From a checkpoint of a small mixture-of-experts model trained on Wikipedia: 58.9M parameters.
Below are experts of layer 8 (counted from 0) of a mixture-of-experts language model. Rows are named router (the router's row for the expert) and show model dimensions 192-383. Each number is 500 + 40 x the weight over its row's rms, rounded and kept within 0 to 999. Numbers have three digits each.
After each expert's rows: "gets" lists some tokens that make up at least twice as much of what it gets as of all text. This comes from a sample of Wikipedia text that the model never trained on. Tokens count by the router's weight.

# expert 16
router:503482482524439428595515462581437522512531484513497548591605483506491492534450502495518550454476446452561477498491452490512524535499499505508513493478528519473516583530525461490468454473510505516480434549593522504546487468516539594434479487490487511576483534497551504497539475531510473506445531550458529518492556587502524536472526439579504528550488482527583505561503485442537473489509517518489467566440501469595497443505415445475528475489503460460448562493502523580474449463475516524467536500428546479444492465576503497446546554489536523487551438481567472457543528482524493454
gets: "-", "|", " |", ",", ":", " -"

# expert 43
router:501554493525489452526520455520572481467482555524558520579483466544456501560470545463533511479529511458440464444489540524504575486481510475520396476491477525532461518538570507585501531468519403565552429519469507558472561510535502539517582532471433587437428457475521560530524451518465486465458466502431530457514516564511546528471479486589436533504548545483507530504518509496528468492398479535515454495495477487518411502440509466561519440504564493468485437464489504503514503480496532464533476563499592481526503526490578489496485507514490519571561443478563493518477469536529429485
gets: " the", " a", " an", " The", " his", "The"

# expert 0
router:500538465451429421508570477507553486545475521524528478500561581485529531530441504532490471418456501537529523482455583537476489473536500438440564455458472457529503467568474491578468436552528562443506482470523512416510516515564530493489465482416518473467538487563489480506439487501488459497491441461510471510505469485472523482427493599504488483451521573463485508474488472478559480461520537472557561469475468504587487399447467488517509508493518519433479459473515513551499498497485496487584438500406520537523531521490474535544510456483496507554449486511531494532459512554518420424
gets: " of", "e", " in", "a", "s", "o"

# expert 10
router:492483477391538478498534485473487535540472515474497514516453469500500588487565389528522492524567428423497511476429513499527503550543555494434482418471545498528481532406509569557556507529531497548528478500500589463578477547500595521571501492538446457443421483497503483527464461513461583514459514524493537502512500513479541550515497523562473424506487480528535540480473492469498453499425540502544438519447459505463476464522487537482520506486458448531552445453480516443581483504530435561531475577449451432439455537472456535491502505466570509534504479483475580541451519461460562523
gets: " in", " of", " to", " for", " by", " on"

# expert 34
router:446528509558461509588497495543543475538496477505521481555501515456511521537515499563545456434509474508550444424502481499549477377439566551485543531538490489432487471506534468548556523472500549462515538480473444536547470474465472545476440637538494432525485534474569469489592483505501528542475509500449510571554495469463574523533407451469509484568483454506555470506538510495466562513470560465478522477509631472489497544523527523529416505544493537569454474582476529531503548436476458565458516498511487522532489468480465497436478501537473509475498485524577426447492448480504456441
gets: "\n", "\n\n", " by", "″", " Born", "′"

# expert 41
router:459534543549573484492483489529548501521546479491561466526438495477516535565462484504512495467464483461531572437566500482441429465553487506435528592508435489443498501474478510500516507512503588487584504523428490449469505444491490549563425551548451394494445531495548512468494484471552543449564498519491421538479487468488475475508564541530436534491463569531544507480510447473475502522504476486452492393567512465481516452480520562480496496541501518573423570508560561446438565578472445496445453453606524422509487436520542523411554515452516506470441534552510448545531450531461434507
gets: "\n", " and", " with", " by", " to", " which"

# expert 32
router:525523488452522488510549481496520472547524508469509478562455451501516494479548524411512512632539419523502492511499451515413516531492500517470508541495496453479386506503530505489513466472493510569494466539512542523467520491506504465565512489530536460492507533483540520434513559481468497502465490415478510509522548496417481469520518524415540430470473524467532486514463462555479470483453509497574463454545423476487530431476505544451529399475478506508553498455482492438520485450518561519532576435528537428482588453524504441489457442586456571506475473408547426534533472484516534509
gets: ",", ".", "\n\n", " The", " and", " that"

# expert 59
router:460581566519488512500459429450535550531466531461476531431537459507451499543516443492461460459549494539479521522534471523472473521488501514507496480503458544425519542492476498557494453446520440536452597536460524534458563534474445531449599521508505555514516470451441569492475503507512451540449450555609554515474554529512503565479494437535538485602540541529515465520519431500513511542501516489441472498469498501538450576458511490578546587492461527455530449510505485528444480474455524502556453475484576492535551518512489531514470499434582510450522450504586451439452445438554526521
gets: "s", "es", "t", "ing", "d", "on"

# expert 55
router:500560558482514450518512419542445542486498530482474536467521495521536506515558591561522457503519516432561506592534445515459429526551473527536479494517498511526501478451539546484456470527522481445453442468498451496503529481557513529535512466460498564477507499506501483450512544472519539502556463528464507428504509487520516410573495504524507500444472470564525499521473482494442443506571524562550452477452499534490532542473501517479535426494496431495452524534456515511502496467555531503557564508454504496454534511503513512507544536514500477478548468477506453462533542490514484573
gets: "-", "S", "C", "M", "c", "N"

# expert 40
router:555431539512434510531556489476501501534528508494516531516584478507425480475438554513528483457528453507463530515534506512497473548476447524559474483531500458483491496568520488413602474491504566505474524435479499529451464454541416462530501460440527468561542480490458522563495545448519421495523462509485497516595570482487518484511501505455539525517414512470497490540501440577499556462491485475546473577488503506485458431493462533482531525541562518462508504528480501416522479495538482485429476481543455501553464556463512497586458384515536498496528483509458481532586478435489562508
gets: " the", " which", " this", " it", " where", " that"

# expert 62
router:472547535464463494502529491438537527463540451458448509543511581539472477506494553447489473543578516495479492500497525540557417499435538507496562570486517447526480518561439582504482441477503551522542486484482509510487499507460538459509588503478514506371477455535435506571451461478552559479484560557461511548500502458486543463493568571517554503514498524521516468443562455529512475495573497501473503478493453418487499514486438498448487457477434549518521551505527500502477464535480474497552516480470508522436500506447435447534486544577522509498436452477469487516505479532455510541
gets: ".", "=", "\n\n", "\"", " =", ")"

# expert 50
router:516491540484501513510518481401515455497441506446468532457532507489573526496506472565487421509525465506525456494466492525409505526455535530448520543537489488525520495492524529511461490526539470567456507527484523531424485480562458484510493479559485547501488439503462494467501465473507447557498420521502541470515528557493462526594510499543534523536493514520530542463477497431460505491512581574428490480549523521479479499505509537484495544448519493492444484495429470553505450531445564503542502525497529501492408560541519516524453481459480492507544510469555483520407494506507465456
gets: "s", "ing", "ment", "ation", "y", "ion"

# expert 14
router:511516549415426478542499497470495500523449436518533490419520548472486414525456485549486528530504501504532482475499524505574508502466501453525465445457505510468549503558517416568502565528485461540467534521523539542493532521549504555518536439429439458501458496461527497516443432462551520549551517476439527468448557502496528517546492563511619517437461590576453537504471439455525578452527516548547496521536504553548490444557418441458520525501502497448572501482572526455575489451503486551461468476427450425515446599540457556567511427579557510532531471456510588486495461507414470478
gets: " of", " in", " to", " for", " from", " on"

# expert 7
router:492498458457534467536435529517544476453467537504520447510488509425440511486532565458503564403549537509532494463540551462472498500465476514491416506494547490518478477478496519507516522449440520420497425491475484504516486633516541519451445451518418495542546513500572477524482487569453580502523533457504460483521556464495536539456526411480505512525532498412516538450546573537478588470472475537451528496476459587498498496484478508540575494495593476560484491484464527483417500488568442546531467480552476455478448545437493443528455474491496479564476478443516464513493566532476492460
gets: " was", " is", " had", " were", " has", " have"

# expert 46
router:418460553522610458471526542428513576494536492473521563427447526517481461492523508558414418459536483575551532542534439495493567543525545491502547541447518547509538482469550476520491458457531461458496507461478523509493451507478475532472455535567534482486428519525487506476506559462515534484478539562519515508553456495571452488514466502557472498518502518476486509539547560519487470525555499468540458518564450436460555539458555495530557471520484529470522491482522463370481494434453460503425495527496533539404539495530494558477505552476475466471537489488471442501463460507527488534
gets: " and", ",", " (", " \"", " or", " to"

# expert 53
router:524485533532469514504430559464419502523422472424431514531519547534564426455492548576499420505511518477505445553594469561546422475555484477568483566439503556552542497498516509552428485601485514500558547483526503500431508429457490522535480481416518447517496501553554531508491495501489556553495509542478495523517531452530431495467446482528531477538459528474451509504523455558499520516531461479461440533582502463529463574529466503516421519545473526516485440542506558523533461457464469464482501472506479562558494505555516538485571489556406523500482466551448470520428499487525549498
gets: ".", "ti", "-", "  ", "–", "\n\n"

# expert 42
router:429485493576596536507511495557516502466513509503561434489465469507506512525503491494565500487493472450522523474507420525522485490481524467450516603467472482470486474470525495516455523503500547515466516473471510511504501442522553478533456528559439470500438467471521438416470493499537578480590534497498484486504495556441512470476567482511454433545490546510527500552500476514449442504559457526446500402551472454547528389513532542440533446531458519518468577446507529516503519473471499467486493461609485440471510485486491508432500541444509538477454501498536496501494438540483501565
gets: "\n", ",", " \"", ".", "\n\n", " and"

# expert 19
router:405444468528461547412547556514484558523462461529472490617486558388525468546557543567523456440545455485545463502522477523464459452489484504506477601586569520508434509489487466532504489524551480549485471534533516519518565505521495557408536443478524513461497554476458575435472493522413461489525528474497510500532449483497492471513483584518491433514538441467534515521530526488499465532512561519498480489527552453484490531529506468468478478544512488556451517514457486548539467556408509528476501503547434532459440478511491461507444516434383585451491433586497487533520510455497550482
gets: " |", ")", ",", ";", "|", "%"

# expert 38
router:521433484396538480561506523522469461468472600504469563499562525482505473478513499445534508511566431512521526559509460473524477523486465568543474515461579548465539500516545530548479454460551474527542497515520627507561535504457441516559437453448559531490458438463437508478437498472514541471480516523538489495547518511543527543460470544455429498497460477514460497445538456537585441523538491543418505538488507492473524497509564573474530518575459436552517465478495479493486531528453535500563526493436530542498472554526501564509510523456534440591571488470484559463487500526512500558
gets: " 0", "s", "e", " it", "ed", "t"

# expert 18
router:468500574538503511554533445513477488503444431478549520517491452466472502450517515549496556493393436466529492506534531476500453475572555497559547463506447557494556492489502484428447556471537581517463466499524479548506447453505514507509538536536491440522495543445567542456454472466508599512426551458439515542512483445502483476531441488459511496463448504534492456495449490481513497546503488546480446557497525463523508545495542456526436464503470499467394529512496520492518594464571491480489550470479438535554524471495526437391576520483526471434526569460489542514518479543499528583
gets: "|", "-", "  ", " \"", " ", " co"

# expert 21
router:478528455578474480524478456523470483518488467481462479538471474498558493471427498431534540427383545471496502508474499468498456438518489477510471539573573567493451493458585485491492507541460476457546475532487500554504500457568488450542465540535485487502480567478543515484507482538539568529467556517441502530540552527547497578483492455490550561470470531464537453483579479497490528494511566516452423561452558465483525498552510474461451531542508511519459554490463560566513491554507499506446518449531463518591514455531485521484525489485505458475461451563424473444496502504543477477
gets: "|", " |", "-", "\n", " first", "{"

# expert 6
router:574545411505515535451507567410480466498538518569447468491505522543496522468489450507428559482400534544440565499511525533514521479505544505492543535534500401552439481530557444532526487517564488503529542443469500497571484495477451513489487522539519483511478432584532463511437527576492515497456501487477480443500534460497437519484529474506446513504496536500466469445445594462552484416549489516528588472414448554447505515493553473462395526490464520503448554520461481482520459494434509588514466541505570506562508472475438519537497539514475526503496508581495439478485460577515512509
gets: "s", "e", "ton", "y", "o", "a"

# expert 51
router:478511509510431474458452444528504486449543523516512561460523556494512426520520498503529522462558556517408514415494529492486523522474574446519462459536490481426528534407504474498480560454504545555446547510486466489498430488475500510508563498523437454526501465486538539492519446523487421465517535467474540565543489551484493551512535511496492573502508433502425455512508511494543589532517538504483472459488464512468524482540498496581530499516458434444550455455567459476539564490476551576428540606505551517487540495466484475521488412487536472447551470493529527501481478519407530503
gets: " the", "ed", "ly", " all", "ing", "d"

# expert 58
router:488451538557447519532454453425476530523498521499484592485498521514475518493462562517560463473475488509572552522491493548511520553608541479473529453472513562572486455569474498477463429537422493490519480438463546518531425540535461517533470466552491512510450455458499537507457508442543510434591529507496515534519449429562503464494463412542501453492508563555537518492492453539551409492565488476497496550481504506516457469525446486498505548526453485461561505495464550496478541537492444485504515472539456522429480455509503550517568559548508442492499471472563516519458521485434508552
gets: "-", "–", ".", "/", "%", " inter"

# expert 13
router:471453535520451472505485469528475487541530487491538471514416451483484469474405527504458500506401541478497476520491530522514469504477451504539468563543503474568559441453536456497539546547522471543566453498469463548542519492503509453510457459534486467526500520469515548471518477494525457488488428430438455552498534541536508493495593568515546537485440577441471570468534438489514476545505437537480510483513608492451581551455463492482441466462492550577480565479507567561495532449492470500436528453569512481516444515496520469494505511458475559477495547470488454490528564487495533557
gets: " |", "|", ";", ":", " was", " for"

# expert 33
router:453468500522516491527510530460521525537448463519548548547482495422537460491478538482503476513525473514519522479569426445492515573472544504496575541451503573578463467409544477505417463512548489464470463456519459484472557469541498515422482510504505443472515512534494527465467528495541524518459506522484504549427392543564476514486487530547480515523462542499512512567502543485501434477529524488540447432513453479461478515437521404509502433519475465455436521479543497437424512496514505514474506515425564513490543463592554550501511526469495537441531496442515528502500456540512447501
gets: " and", ",", " to", " or", "-", " a"

# expert 15
router:559489531571483503492504538486432490558559428589583495526500471515470435459482432514426462554542490452511524516437513517518497462521511494459558570471555478467485451457491537549487492514513475557520470560531498518548524513467458456518466424555469519455483500471436551492478522480510453488500490450465513546494487553547507520539481541554492514573437512537492540422562420573547516544551457573526485543418506459498543464517519491488479413482477483546481553509499515525514485481475548506561453454538458535452498527510504432421530530401433457451495470456482443555498492621478512588
gets: " |", ";", "|", ":", " –", "  "

# expert 12
router:469509530509449531529570526430582470437440489487467575540485423567500558533596476558455494564456489535542481511466489514550543479475507523563561496496509472512504519480548547512445566515529473477548545482480410522514527502491474523584571465516466558494508459489534460534458553471497495487480522563468532512567416531459582511541439463467539462542478432558454505475482443472448574502489514529503510454498468520477504543413524534419542530519451459553461485496450552591454552497474498527536594537484565560519525546535527500567434554450465564523510566490489489502518515513527503497
gets: "|", " |", "  ", "1", "2", "0"

# expert 22
router:506452510518538459531505538511456531499493536488447497562539521462565506553478502530474452471539456528483529476523546544546445525488481493552494523558533412555406502485443481515494538500477492484436519465497466512514491479485518431449440461447525550488583473478530528512491491499550467474464451438529535580501551453526509525515449457514562458501542486473423551449546457467449550469504424484510454485565521507536439523496518538479499514450504502549474520432476548584471491483519450400465500403451501495522427553451460546555501425489534485468492482510524555433438467444522596446
gets: ")", "}", "%", "a", "e", "2"